config.toml
n_layer = 8
d_model = 96
n_experts = 128
experts_per_token = 4
d_expert = 64
d_shared_expert = 0
activation = "squared_relu"
moe_layers = [2, 3, 4, 5, 6, 7]
router_score = "softmax"
normalize_top_k = false
routed_scale = 1.0
balance_loss = 0.00648
balance_bias = false
router_noise = 0.3
init_std_router = 0.0344
lr_router = 0.00275
n_head = 3
n_kv_head = 3
head_dim = 32
vocab_size = 16384
norm = "layernorm"
norm_place = "pre"
norm_eps = 1e-05
positions = "learned"
qk_norm = false
attn_scale = 0.177
tie_embeddings = false
parallel_block = false
init = "normal"
init_std_qkv = 0.0655
init_std_o = 0.0164
init_std_up = 0.0655
init_std_down = 0.00819
init_out_by_depth = true
optimizer = "muon_variant"
lr = 0.00235
lr_mult_qkv = 0.4
lr_mult_down = 0.7
beta1 = 0.95
lr_head = 0.0107
grad_clip = 0.5
warmup_steps = 200
schedule = "wsd"
decay_fraction = 0.563
decay_shape = "pow"
final_lr_fraction = 0.0
batch_tokens = 65536
seq_len = 384
doc_mask = true
train_tokens = 506700000
steps = 7732
dataset = "wikipedia_en"
Below are experts of layer 3 (counted from 0) of a mixture-of-experts language model. Rows are named router (the router's row for the expert), up (a neuron's input weights, with its number) and show model dimensions 0-95. Each number is 500 + 25 x the weight over its row's rms, rounded and kept within 0 to 999. Numbers have three digits each.
Before each expert's rows: "gets" lists some tokens that make up at least twice as much of what it gets as of all text; "mostly gets" lists some tokens that are sent to it at least half of the time. This comes from a sample of Wikipedia text that the model never trained on. Tokens count by the router's weight.

# expert 41
gets: "re", "e", "ro", "le", "ar", "ra"
mostly gets: " co", "ro", "-re", "re", "bre", "pro"
router:514491489472491470491470491484471494498486541544459481465498501491548503491516470529519458455485486531497521535458487518481494455498550495465514527545513489490496469503522507522457464509493534494494476536524503489529511495507526503502503457494531490542545518531500530450533508486467482508
up5:520511505484511533517549459482533516501480513490488524455474511504494474505496493453463517453483495494487541507510542471500497489500507457516506487488489500516488479507515512499486487514513484492508513467531510476487535505538477471510499540502493507555473495535524461561539580525507500451
up6:515520460494512488487469521476467494500517503498476507466496449547504488499476480497505488505579481553455455524538497510488501506513544512510480509539496527512514506513513511465510485528494491545506517471484464469508492523542501445515507438464515505505511531494485536511479516526511487519
up7:548447519520510521525474503540497505469440491480535476513488514471515550548498512488500469486500527565444488468491492502489514549467492505527478484475474490491495515509490494533508503467502498504543487499481500455505497507461450457511501494499512502531485530516484500486480532525481525478
up8:531509503564496464509507464480493501447526529463491518475492487518472513529431474493507499517483555527480506492488511498507493442541502458498513513500438483486543511504500491506481464484507511507492472490505510530492482498478523507485523491529524537493473462501519486521468562489522496520
up9:535520486550501509535506506495441507500455492488478502498493510466534530476486522468518495466492493476516478496484503520456509473503533493545507493487497521499491507517490490508509557545526474499478508498498519492512441427516522477551501493521489515525523509524491557453509483515467480527
up10:459531501531530517426546501468529479489483521514499484467504510492496538498486505476475506492508460492525472548499501509473500452463552468531535493491481519519496501520533521504529555516493495494474505542526500480475480488485516455488514494564486505480504518489534486499499521469525506498
up11:523506480491482511537471512469504485539506500548475497475534492542482507522542494458478490508466453514486442495505472485516500529463513532493513471542485509520527469519517477506481535492520477485478499474486469457453497500543522538479497515454497494521480530517490476462513473476542520505
up12:480501465496519533463487517524485555485505489459481483517571486526513465501529505501475497514525497455476510533505512518501527513486499493512473461505515434529463467555467463524510502533471450470488529502475456526492479482507492493502507482504555512519500512535521514512491496501500505500
up13:515476501504484534505495515486503524501486473502561558499454503486535492479465511546477482531525491498553493486551473536511490483521516463485458521497493501526478512519498486480525502481515493468485484468476501529541528497510509548493512422502463482498504507481448497476529497518511480499
up14:485508510529451532525505495486505472483491470504500487465473526527496522489526486465530503493518491495472515483540472516478521475459519558528514520482496508564451444497489489509516533550549485496555468498483440502497510522493499482488460497502509503496545473502493464508516486500504485489
up15:469486495480520493537426493514543519477511483544474499521523545475478548465534476475502489513484491529519547506483520479443470521469487530496492523495509529493475489508512464486488524467481540479518462519496468501498499535451508524498508499485512460503474518501534463501483489510525474510
up16:466542494489544482498484527516510490508452486487474495491501551442465482495463496473488447493466479513491485562481484464522513503483468488500487496461555495518550440488502513517495517479546491528517523499504511493542480482534522510503510534477534518518490495497505499513464477480493509484
up17:479434495528507552503501504505550507520535486466519491476473468509520522497464485509464464498505486513522523514469483441503512542557479491467476453500523527487476517521471527499490495474484546513520526501522485488529456509500511494464517494463520478523514480468470518509488498521540492498
up18:510466492562489513487456498511473486504488491503517499520530473499530522506515577514508491485533527519487519493502501488489535541499542468494493421521480507491546469487474509440503517471514516519540499475520479508524495511497528558538522505493526505481491501485479507482478527501525475522
up19:507495491503530460491513507481511504452473530507488512489501501466511493498524522517525472502522519475499519508421562519437486493479492522438480517526547534491532491499467486484501484504456494449489534513531501484515478502505528492523490504481511525506458499499508541510496448521491502462
up20:545490471490550496527471527500492491522455535464532455485496490467479445500563504486486474469513490485510467495489507520495557465502535497508513504518470483501519513509547519502458502525485471452495503511508486493490547517481550490489547490490500498513563504510511520500526498501515493501
up21:504491519512475489506479456522462510482481498443503524501495473511488505531509515506500499471460527482509523524481519527467513474534526531491481515469517544470471497497532511503472481477504542496457471470510467479465489535522547511515454472484472552540500518480478503560490502511509544491
up22:503490491509458522528463487481512527501501497488459508521516509526531439491528551492504491521531497481543529519513511470494524457464542513515497481484500498518503446537498476518502507478546500523486492518481530499491487488561490480472508472515492498434515513491522488463491466556467498480
up23:480512499485512554467470549488486479491530522470520502511484490505484446492484505567535510530518497463466477482476492498503535497514448481497475494532482528512510512520495525487482501518489488500475493483461512429525492530493512516505557515499489532495521513488514542461483495526462486456
up24:514524537462491496527488499485504503476527524513481539495497469463457513445482466499499474544462515527549503520517507480543512525476506490504509535507484489484514487452477509481509450512527475539500532512471507500474469518474498498494507503530479494526506470524529463439474528505555495475
up25:549491505547502420498501474507459518443468496496500532486484515493496524477486507480457504502447473513516486479524454482481514483475500488542472515510485490533485520479496462508446491524512547492491508505519507476538478538482494527504513484514524477536496516545509501466504502481537494525
up26:490500502535441516484539485476494511495476484482475523477493435491468476500515518508496502518471491508515518548474472466552489514481506510478554503491462532523501526455518463545473513502502513490518527535495463534498498502522496474489510474517496477485520462493522501498543473458536544486
up27:492530458476560466483505482515525509516528518534486505499535457511522455456490496486495460508533546529485497529493482507499502496492492516488515511517485489517550539499493463501505479478504448474493488493523492488517468495464525526509500501466468495527517528517482534472512485450501572462
up28:504508489517502498506524486542484498466566459513491504468514514494511529516497505479482515478492483504500514490524482489524516483467557448487463504511487487491498496471524471561487517483485462480456491500472442503487548487555542483511525455499498527521508522505511464470530466507499538502
up29:486482534520497497461494486488488524497508536480535474539494496509526506487490509468523523481486493488476455515464499493524499497525533550482456484495472529543531490508499453480490507555513511509503510453502489505489494485459503455473522493536509493539545535490509579541497481489474521499
up30:534546497509492495516463461490492514499503501443519463473493438494554522516500468519522500498468461530496489491507496486480481459528510463530492427503509523486502475503494526490475503483497504476463498485515473499521503535518526514489532499498467520514497514553491530513486554489521555492
up31:482485524501506503526538471482502536505449528487508535505518469501485463481517523473525501515519545513499528495490488460474473518472491515474507516530516492483519507488506518504531532502510483487502495519493499491488463467502489454512502517558491446521536463468496421551481547472488509468
up32:552480511495463508482540489558506492517509480476491518533518494494515500506524523485514550509493523504483508504548471525469496500489498537487497512474521466484542538504519471481523538463500472506546491495503501528521507491509448484518483535479516454518458547521481477492512501460451454511
up33:509487538518438510469481455529514475528482433521489478512482495497511504491542518488490484517527475527520495485510557510494525544537458502486487549501509491490495475447502518521453498539475497477474488487486483498486502469513495493470539499505488541511522497536466518515502540466512517471
up34:492479521528530523462475514445506490555477512544478496510508447510493531522461505534482481510485523508516478496508468502532545501513453470498500491489512474504490479479522520489494538475483461463515499479513477471488513508475568470523551510514480517519485455485516504473534494520500474533
up35:508520466492488504468481505462481506511484525521486494482476530468462448521499489467473528503505520521468532461459514517509523527512448507509484512479470540494498521505476452516519468527483509490530477481538488551525529474518515506481505468534494531537472549494525530516501507491486548465
up36:464477482511492498548494547498493464535521480533513519443504504511560497454521511465482469480526502505550478513499510499478496492484497541475502448512492540460542476430487500519458495486489531513522510497491487509546512510509491498496516506482497512512456520470515504488464513515463512500
up37:498513476544496503462493500491463531503453536499482536537499459480510480524482501540517460521527481517510501519519478471449524524469511489443474495505512534505524499468566516495470493505500540492521464459498526484476479527488483511489463495510543491510473509486549528504482515460509495506
up38:514464464522546481505488529520491526476457537538515471484500488507531530494508506482497480518525427491466514514462548510504518511516524473500504548519483481498474542491516488493536511494432486500510519489435486483526499485498507486477524508463508524481466461485517510483470506495534482516
up39:477475496525492500495483519506537508488557503522454524496499521457515454510489496508450499479518547489523512535503486462460471463536457547462499526491481508530471507485499490533506504530542546499524528515536513470467504496472488454535487476493492494497480445509512510507497523511485478495
up40:524532501493531490514480481556428502522528564461536511486482467526531503496478574508492497516483518531484505535510485511503454500478512513504474501523514507476489502487486480444511525480468498502490500466463513550512513536486479499518526477461486484523465483526506501499507478515488523505
up41:527497463511484471495498514487459501485488487503550518479489488530518480423493480470517480504497469480478492467518479485511542500467499515520510449467508484507551520502514525460515527507496488486569500549529514487521464504491520488478515524520492494542502481504510572521516475479495505526
up42:447439480526508475467519524487470491512527459467505503477537545522501480482478509479488473466526501450473531528521481511510507493501520515538540510539488518507521484507516538497470451500507476535528511543501503479532497518482536503539538512481478497504462469481472491509507469533496509477
up43:513505499508536532489501539489512494498492460504448454479486490519441499505514486511468493451535513550489481527548500490517456546505508492523475497492504447485445486531536484507503496489495526492500498517480506477452485483514488481541519506530489532533544494453475509501475515514523513528
up44:510492474498527510529500486500531525476529530543518503495498454523513501508462516544505496487465522471477463463517511508518506517513512489508501494527514504463523467453540516532454524513521528522540501550455477453482538483518556520489497445518474489500482523526476486497519488497464517491
up45:505513507498486481508503489475504509494484449474516493476514510546529574533495467511493548491487493510488466494487493505491488502487475507519463503513498486470503443546477490524538515487558501473512459531540511484522517503483482472488540516532470519484488458544491509528526513494438533494
up46:500482492472481423534455555521549511525510489495496516452496480502507525483504502523495522471502473483491496487480541518484540522515540481535470519518518468482529492510513458498510506499484491465526537494502506475547460493530537519508467478462475553488502492500496478526463505524495485508
up47:506503479521563497567483519529513511531495495474494472454473510490491482481472512478487460508491484477517476514472507502476525538517484565506527487477501497490517486507539513496477488499505481505517494538536523466467543459518467518459523488488518521540498496493514538527500526474465448526
up48:489457490478468470525518507493489488478515529511514537489531480495484485463502525500552519526522483509512501515536512518474476488511458482523478560512485504543546502477477492514511515510485486505508487531500448456482472468472503499481492465521452534475459557487504502474450480504531508477

# expert 93
gets: "i", "o", "ie", "a", "y", "u"
mostly gets: "kov", "ović", "ová", "ín", "ić", "ti"
router:498477452543515491446494495473504499528469535490495524524547469531512516518521533522514514516504539505468509492496473533510438478502520474517536512546484489511476514518454536523488493477504482473495461539570483524458534518511471499537487505482497458503512520499506503501481487501510491483
up9:525459491510506518470472518509507486514402530478532501513517460538486472474502507493485487497484488492515486524478498517494521511484487536533519489542531499470464498506524481541503471484505428521478503479468497510533498487480501496495546538475466480508522455507533504524474492511522534508
up10:475480484481542463497509518500535475542495557517497477509445539490495528499488478515494536474499484507512504546491515499554490522477490517530498464496487501473493489515491530555507496564515445490451456489472501456500505482471474470514525511493488479509515491485528499507522486551488484496
up11:526531516470515494539519523462496511474491503478472489498477503531502528518532520534498484500481491507462489474480524488509482524509479498478532505509444558487503474526536524485475523504495481429539484517508449510482539507462495532550490455482496465499491509501510495477535492484556472505
up12:505537479483497494531471452490513496516505459505510527525494547495487578507477515499515475509491535512484489509508507465469452505453475491494508508482522472470499503527508518512463496469486476466517484553490514483467488480473453518488547568516471514513520532503527509536494508473480491517
up13:453457532537543531492485492502495472479458488466503451491507502487504518520527507492461519522516503517477477467525489552468492534496541516469485486528494497504516507528472471499459531548481525464454558495491485467490496505462486476507475507479503522498480516469537529533502479500505481507
up14:477498491517484483508517512500515541511500496449500508523503487481509466478489468497503536470513513460483501518512449549456548519469495488485528499475519468484565492468479470513520523480511475494508514486514528547491527457496494527505535509538469491490553463531518491501511508556482473526
up15:472492526533484510496516459534481523494496454520492495540498518512522507514473488484477473520538507499487509514514487496493486488517465515492478541522538491479451511437490474535478504479528487518499525528516508492539499537527527550534501473484476446555454481511461474485500521515536526494
up16:467520505513472508521498491526523489451476498522502504530492530481494507512497520496456501485456495496509505491505516552482530483455456490456511556462487476493503479487459482510496501544512475488520519478514476566460495497531461487496521522496444510478526482521526479507455511506523451517
up17:484494469488491513538494497444468500493527496493473551467498489466520499454509522486514479482503500507495469542536510531513494479524483494465492465485545507522547514494465492492464480503560506543521500490489483523483477553520518492523525514503482480501487534527469490459509484533500568514
up18:531485460509466543519487544501494502513500520497500504469497505487468469520439552483555541518485473449514482525515520530493482504490500506453500495489519499516494531533437514510526503523513469504536464510498472482509513470526500474487542507510526505518480490516498474517519443524484483464
up19:517514496545533451469532504538473489467518488544530476529493521542508468533476541490494491529509507493477515452494494462517532489501507477509494515528528487498504511448493500512520513516506550501492477472488521498547491560527495476490479527495562478524512501512471527521486493464481472480
up20:482535475504499542533527518489496482501478462505494465547499516486477522472508486548533471490475508472521510521494546493504461481492525502507490517487504498454533472483471505506538520490509485462531504442460510478523476505506468468482532482528539492543540535517527479506490503500438509481
up21:486493521507478520495477486534437554545513536515476498504464445506462524529495524479491489487468534501515545487504499515471517525479493482514493463506512492504486492448533524481506512469466529475512512461500503546509518516480476500508519492469494460499473494542457487551481490458515487507
up22:516527480505522442481522490496531517516480504472508546491523486531527426515524506515504462496503480473501470474498490519535497467515444506537534499499517528514565482479494485494540495524510504556464534505518487496484536502456528518507479495492468464530471487504508525469490517483492493487
up23:513489511490489496519471485519515494449515530497513478477527493501524520505491477501498477527469491489484509473492472515514513469526519463537472490522515543495504576464500534541530485527494507521518497486466494539483467555497536523509472490476535442518493547524505524492538492470550480494
up24:510483489506467499510538522503523529505512472546483477523451505506480479464489506528513514450531526511510466502568461478490487510468503495475536497503505495483511545499504462533540521541504482520459507515466541505494485490497500475477523474484516503491472505545471456501457472540515509530
up25:487501444511515467493484526511503486529519444513497462549512500482497463521481503541470523493483490498493493471475494509506485473537497534520488492476482525522488514524491490466500492455478526526479471559496510506426501454465546476508523511462494513520497521503500480516481496509432499505
up26:474484503542484486492529504506490543454482481534504487519480520494506485478507475476487466548469506522512473466482476492493527518510470520523512480490469531496510483495475516523522491468521499464538467492520492524545504495538526476519467467458498489494524477468569484480518486581519499495
up27:501526460483488484507486517498516519530537469523508491487533518495518521518505487494495481500550491461479476463516526492496499525512493541477479503474532504485449520483487461545475467534556471482553483478481544513523492475476480475550496507543501496494472479550473492485477482494492492548
up28:530520487491489469486494484539515519527499468481470472471501451485457528528524481510523475494535500530526494498482443529516483516455469526499551486489482516497513522511500481466511522472493521497497515526453483487485477520529451561533518470488479521494524491467530502514472497516533548492
up29:536510477481504446517477458482471489513496503535512518485500528510498490469529491508534484502522506485494501499509531495492461522460464526560519466473493528501517501553444504474482504545483538522502506522527529456450483515480478545515511495483458523525480509473485519550482500494511488516
up30:510510506502441478509493488465484502480514490459505515493461511536477455502521520483516507484508509541548543457545501520483530476509527515482538509458452522474494507500503491488484480496516538500541446533481493511481469507528481481519501523504459523452512499529473483497495550481476517534
up31:485480538527519501491492468492463509438508542502510484505476475431501515506514467557511514478470550471502509520502509519509489514515458476498479489491515499503531535479509507463511523514540477499486497476532504493478539491487465474503533498519522522452490516475545471535499466501537515541
up32:460487473542524468509496494524502526499446533565506458479524522502530449467495498515501521509510489508491516531492529495518513490489489508498488523458480440547547525488461465508488493545534480535486491524509512479495483485519491473505483485535509481496510513481526473480497548515507538532
up33:472525532465516523499504455531534468501494502524444480448496515520487526493503504541515515533506519451486486555482481520523464488475520503481479503516523560490465514511482536498471503482520471490500468535473452494499496487513478512502513475510545515536539500503487527533493509534459487497
up34:540455539500445508536496459522492499483462517508523504486483491471498502487486539518533513536493538530505465492533493504473492499510530505492509500465484485478480506509449492521501477516485509554464490513542478472517514524532513558457490535508504476552508511472469519470507540482480485486
up35:523486547533511495516500523464495488489510517481480527450493494484492504457529510469519503492481441491515520506537463541490524551509543498508504469517488515455483534532488496504467519500487466496487465464542502513446535476475492531549475471526511528490503506498510496504508455475480532508
up36:521493528486464454489430493499469512491503532502528486532495465508520500513490530527509517493496525502495493493493540501498510425458505508518551512488513509499510441505511498533469524487453481506470489491513480461497566480558502544476534489481515511520491523498501538519486489493516499500
up37:555506501500515467487486535504541564505508524484450451538528501468480509541480476494553458509507515511472462522488466488504478502527491460505523506460505447492460497456484463503485536501520481495461509466492524475527515488491505496511525500502516520488485511527484525482463511517501523505
up38:518488486470491497503505532465566475496490483484536488460483493502557508461463516490480497533507465492523474459469467520506518495511507478441502541515537533489481531512511518432513504500474457497521480561517478484532490553500513518521509502510521506497506490490499496497477501533515486482
up39:483487521518523491509484475496482529438486492479484496473474533532457488507523520496471522531483501501473524503503526546505482513510516490515465514485576490499513483520517498529531498484512476486533437487528513471475513510551498478508513491513536470503533522440540475520480517464535481497
up40:512468577520486477521454539495507509510505495493493518484537483515497525473539495506435473509485490442535483509481496501480525467521475497519497507483543453484456504473501548526475515503489530521493490471512502520485456499490491526532549546506494508505497475517514519478464506523503530513
up41:528481490517452496497436487498545499496508509504539518488518475525480485452513490490505480483469515532474479483475517489534516538540482500514515450500521513511524538501497477496487508535473468474504485526538491487476493541484475497510485442541504471490546483532511529522526491488552532472
up42:500473461534520468478501507547531477485540478535529458502515555506471489511494480517474488508541505482504468471488515514497499482482492501486499467512465455483501529499474482577500494490501536483433473469513501496511529481488479508492496502536478537515501479549542511496491481460505499476
up43:478503531523484484499508498478493492478497503491495470462491529517473514539474551502470476527523509482518478534480520519487444509507516556525502529512550495505481544480477509511500498474531524524533496524492557418512499475505477526449490511510482523538483463505507498492475518483520471509
up44:533466498540453475502515510485507479456493467505478484458493526519471509504527499479528490490462499517537513479498466543525482535493520538496462513489538563560511539478508508524491506512482532479537493521473494495518479533492493468478514522527492471539508518495499467536472468474509526488
up45:542490523496490547496499529496535491470538498538517501476457507527509472512477530529521532484504536512511445533515476533475480506454501450482462509495506517516480496513493521504507493537479504549518523483519502511522470493496490517457477451489492430474500502497485443506458505498511491511
up46:509539502520560540505463523433509511490444529470512502484480492475487506524485507471479476505524536502498440506468468519523569502524481512497520478504486494504503512495475490482484528536495467479509504516494473499481562524528511519491489469499546484503532478477527501503536529492478501501
up47:515504509483502480528527550533535483502514495496493486498530525480524530483473531502464477532524509481488469478510474488511435473465503496492521518524495487504490470442465554497513474528522496556468490490473485496465543476460517559528494500481516507450491481532504521502494483475489510505
up48:489479487498488501473488502505528455544481494508518549502493496506485482508515515466510453443503505567472461508508480506501479490445507500522519471485453469491444484515532477491507515533511498520516519483481491461524521465533553496494481566505502537484528524518496494495500490515509534504
up49:477513514491506499499535515465464537513502442559493550503530470510503500501477500507464502532499463503493485508493484483481502478518535525500522505497442495474499527479507565535545494522493475519526490506501477487522486495506522470481484523485476503493470498468504458473558496489503573497
up50:535500462479461508505532496497529463521521466459518499513485479539538492536467456507455491512474490465485522494512509496508512478498499502478483516512470481451469515524519474480508540506518495499468519437509474480516503474505485439484502482554500529513483555532519483498497509507484487452
up51:489496510499524481496502509434466516490523555500437490508507547496486506510545532487466503492510488519507476465478492507501528470510487462505534462478499517531522495503477520504493483487487506523486489509527460518450505507487525496529510491468492536474560450491514459511489543510501437487
up52:498469525483557494503495495475492450462485513538515539497541495502505515488463481464510448511472507522501490481521512518460537533518505518478544511447479497531493519490509544481515506525540473507541487510505537495522508514489458498465467525506494498546480524482500465545477500510459511511

# expert 44
gets: "ol", "an", "is", "i", "o", "r"
mostly gets: " Min", " Gan", " Bun", " Shin", " Phil", " Lan"
router:521485504526521467486477524446487477494501508488491500542515510507468501559520530491475520533494487521506520483467515549454470473492507485526537521491519460475441502516470525523479467508479507510463474502449479532492507526539494515544515463493522484515527541507503488536475507508512479529
up5:489470534462541544471511467495501460478484436501531474482491499535518467499448515544490467553522547506515528536488465491471495520510497531499469475487492523482481474487516509497529506520482496462493523493506510498546484483470479501477489556490474535520505489518532482489516475490478512495
up6:523526500518488505487491528502496501506466515521475479509476525552482502481494514470555475486512506478497483526517515513488547539494485514499494483546510488485470442469462522529483469550461502477488477570515485503451483457468501462477517488499525512519496524516457524521479512501476467516
up7:508476498508494580526504497463533507503511496515512476486506490477477479471491494495457510466506520499501516513494475482487521488496474540506538562497524489465480486474546480443511487524506478575507511501462466513520459520495496500502497477511496524555459479509509544500531517506487528515
up8:507499517547503493522531477506498483518503479477483536485506470470455526495468458493483537512535449520563506477505483490500523544484524485500516536488508522473528524458503526507470488470484470498477489495508494486466515500537511520533568454514515518518497500504491505477541456478543504472
up9:507523517536536453472483533497508520510476490494472481508506480489541487492479479521500448508506510512512471512511517531478539555544552512476519437518484530490516482499470504492527511514497501462515508511529478527508492491526487471499498472443545495502520492519493549514452490501476556506
up10:504492503512525513539493519478518525502522520506465483481482522504528484495524463459479482521496490582507456521494533494510510486522531524489477479481472513531509465483485540524443468531534520511535478503528513477515459511511487470488440440483542459509490514503497476500508497502490496483
up11:520533495531447493521465451480515472520487494546491523507483516482498497527524501536512482505471517550489506522496518502508569502473440489519507508471538519519488513486513470475531540493455471489530476496504499496463514538480438511463483518508484520522488470514541517520484478493506485510
up12:536454535507510485483568535449508520480498500478492482500495523466491550482526497523497444499483472473474460488502504499519481482481510483499460469464519507463470490511507500511526458489512503496515485483464506485510494495538484512500492531510518534505542497435480558497494526505456521504
up13:466467507508506476524506500466435499503542512499554491514487523502576543448501465504511481504549512524471474478488484498500529498522540510519489457472529448498475483529510497516477498490485464499496466520537485456540522515481493467497516507515498511493477524505513499522502530527505484484
up14:507506497521489498463491508481488483526469499532527518463467529534468485488510521528506472513488476505533525499491512529484520474473489503550468515465483562482498544555462503508514491521512473480514515476546504490488508496490495487503488531479533487541500446443535512512488459499528539463
up15:468499488479508478498460523488494502499478511482503535512436480530481513519512507505494491477527512455488504511506537464492516517529492485487460506471545468461515550477479508522499533549523478468519500534509491506481498517558474495443507498496518480515492476528484514570468484528522536506
up16:527552469555497481507477484504486474500558474491524530474485519508493440491498516522538486496513509534487515486452513471506492490521491508468510504494504515488499501449523551503502503468543520497540504521559480494484518524516488497453471503542503515500517486523482529541466465486531477479
up17:495491504501490556474532546492487468485480542533537531542533485501504524499499466509500479502478504484505466515520539518524513492511453506485491485508494530538513433491476509503511496463520462518531514494491483511515501500538518496482466505499459556537491514472503462437489492502538491536
up18:506469480475550535514535511526504496516502482466517510491451477496502490533518504524512507490523496493554535490507470508494467489486498510488529485523504522535493507486497543453478484466502477498458520528452478481547559474503490485503562495494498474480503479537498499484504522461520546453
up19:470514456523510496457478539561509470480544472491500483484473488521480501512537487528469502516505500498508516496516499508464500485465502515507506489490497508514530509484466490509476521476564525486485475551483454486503464473542532535535492507509453499475550513472514546528517512475525513477
up20:500453481536542512511544491485496504498516489513478470506493461552465501526543513469541486524526511497468482537488516456509503472556493493511525508496484454487521520481490462498517528480519511467507490502493498443533515506462549497483500462475486509509500516467509524451505479511540473521
up21:511531538552536542499472520458466539514516472475472458504474475545491490482520531514471535486505483482499490485497504566520553500533505547504532507504486523473482512517540515504505531485458484517456456481470492498498463507478509491483498498484496474498511495459502514475504480482466491509
up22:506495503470469477526489469503516491490522471509528527485493484505459464507536482487520495505492476504526504532489502554513549519508457483473534490478495519545487507494532527535489510479493520488532483516509487503468493501449564507517507527466521517476518543453520486523541451501531450486
up23:582483522513480496526474486484510482527475517499520496527493521535522488484518526473478515549473445501501507531505492500555496496498471505459501461496474490468505510514485498480475486508441491469540486524517436505496506496485538495470550474517460498508495519544473528492498513503506530491
up24:486503524485517448476510529523499471516495487479517475477489491483508480549508506511491475520494493455542463508508531518488481482507445509473491466514515525490495531524484539509443500524545456496492495460501520466472524550492508497515531504491452517545492496535522474506449520510542496526
up25:534487526495441465493479524502495423500547476544481493506469483466508480458550514502523505493540498458514493497524504502492489481486506524502495506446491513461511525493472474495513495506537489494492443488522475506528468518529475550531534472498498547507511488518501513517482506505515475476
up26:539496525489534492462498519504533511514499496511483489451462499520527539483490499506480499487501510552528491528530440532516508535512491513499513444499499472439516483528517500525478508496464467488474491496519541440516525496483509504484465521481506519473522502516499537521466513455445505494
up27:491519494535498508483504451505485531454492507523507506507471511536467491458511558505492463548527498473497457472534496498498497490499513479539476484489560502449537483485498552529476493508497507482516466538515526481532508512536520513526498483508493478484487562501488483505476455498521531505
up28:493495534496508455455473496501470538470452522495478462507485518504490508486489509523516495496533502501498487526506509535524412517457480514492533487549485521501544511489497469468477507520514525499465506482491485490505500480497533515534464483473527512507497517445534507466486461519544506464
up29:507520512509479495526497517497499495523463523515495508489535507519490512553501500574493535514495483442518481530482480498476528486467509513490449498492492462500483554494473492468465500545500483506488493567479483496512464457474481533509517508524548479514491482487527470535508529468467501518
up30:496494519488517483515503492514510483483510502548525510491509495492449533513490550508465520511504494493512479454453545520509513474526483508469467506503540493530493522474476496472477481512504513485510517536499481515491544469482565478456475527445524489553530489496461540497486500476546525512
up31:502451473468465498505503502517517485507477474481494483474463520481465507484521531470516531511479467516498490483518496537461480533550511507476503508491540515466494499484466507538476529467504525490510450471543502490485538553496467497500515481493507549509571478494534513465491534493489518486
up32:532489548510492520468532499527478539452499504481515540538527495445450459486497498527462481535485555535491524493523460547523522484486470484520482511477521484505470472480487504469518498494509532511506514488540550474519515488511457509523514483486492535496486464497508513480501502500478464502
up33:499481464539497523505469504485508498465495511584509516465513522487489513483476479509514520490511507530502530471516476468455513521459484501480501550500522467513557477515442493471511506509532472472531477523551454499494514476490530514463498538504507524512511495482463500499507456498500486478
up34:473479484519534494485526511502508528532478484485505497489515458480530492518518517479508499499467494519538487468519476511497469493577514519484473508527489500508481472511507528492529453495526549516510469506462433500515478530502569547484472512521503495535490485480532480455513536507515481492
up35:509567479502484514516470527476506525473469534500447496489510547516427457485532482486494465473543464500526532534510517505514478465474505524510501476507496470517478471533499490495487514518482500477479485495497480492485542525496494491443523500497489548486508500492507531536490478489511466458
up36:522469508514483495526502472496504549522509501428481482522518511488497515470570475484505471551505468470519500508487527525459484536467497498520520462487550465500517488473495491499487518509473468536494474495529465498466453498499507493550509519520490507441500500492499511473512485535497509468
up37:499475505499520512528517545494477499498503516513495502560485525494546496474477469500440470503508476496490502506519504480502499522514466515511521467498447506472499468492487544525479462501487495545517495531455468529494455469468522481524564488483442485501471476508501528526505510531458491499
up38:507492517518507489498500495498471528483475485488532503515449461550504503472543542517484505519541446501462481506473518521524476492505495516513481511482469487489511487460511530498497459546491461501490432541492539480477478513491492517516464440472493515465485501539517499545524516510477502490
up39:541491537510512491540500499498477498505464514526532463474463557521505501573462529463462535521446527519490480514502488495516509495492470468499502523494496496486477496503474484516470546502476518475507505496530484494511520504465490497468518509469490519503448480512532488534511528534555528492
up40:535501504522517447502496471486491495472548469445490490499485538493533522493517521493456507466505493525541492491504429537514458566524521519477504487487504498515553519473531493497489474494467524509482540488508500507476521523510517522527532464501500509517473468497487511501497525442490493507
up41:488495494487564513476491521510479492516482477494471481486520446506525480487522526511539492464495500482520497478483470500510552456486497455551531472476500538518454489457492491543478520487519532503477499503479512467510503525515542546521487524520549466483533502518546508483479506522490490507
up42:515485521536512507509465476496484518520460491512555495496499467477496483474481484503503535477518524504526547493468469525484501459485489493513472514494539494532482496483520508434484482480494521482494467470521496519523535461529537530511493487489528574516503495547512546525443488508505499507
up43:456459489517505535536471461538504508467491504525497511470517477462519521516544535518523509489478526498466570497529533523459504520470507516520464496539525548510518511527499503513515504469497477488526486465514480498523534492528530528487489507490487440490489500472482518511533479506490526541
up44:503505514517515478481559519492492515471494452537463534492530524513501489518551523514473488514511459503511469445463540498496519512509502454472496473508511542484503500472505523546471498472495508515507516468471497502475486518521431508467529475486496500476464522479550524540493515503523493496
up45:511520482502501460528484514498509502546461488480501553458475528487473513506475497474507500525494587499486497508454547505475522480508485480542465504485502482500465511472436499505513520515502441488484500532486451513517481473515508515458510462529486483500487531465497506532521499500500505494
up46:501522507506528533522507515499531508481520489522514525554523537511504500482497493506510497510499542541522487499518497534494498514455497474483477507472486467486452492456486454472520551488499442501527543470499537552510462493451525527556502514467474468485479508476500490462496525509511494497
up47:492496437538495475502477517493548529487483489467491532504468502515507496499532504456503534496511531496512519508463488482449509475466483499492524453484445502504528493488493483521525490538513506498508519518435483522473510480463500573537490517524535506501547486490513549501501507501493505486
up48:528530476508491492507498476539488483507490525520471505539485476467507507505481517470522495495519482511558500497509503523495528541483488552455477477487503508480435538482503500480509516523466489497479493487536495454522489535511508502476530501458513498507497491480460563520494534436522450513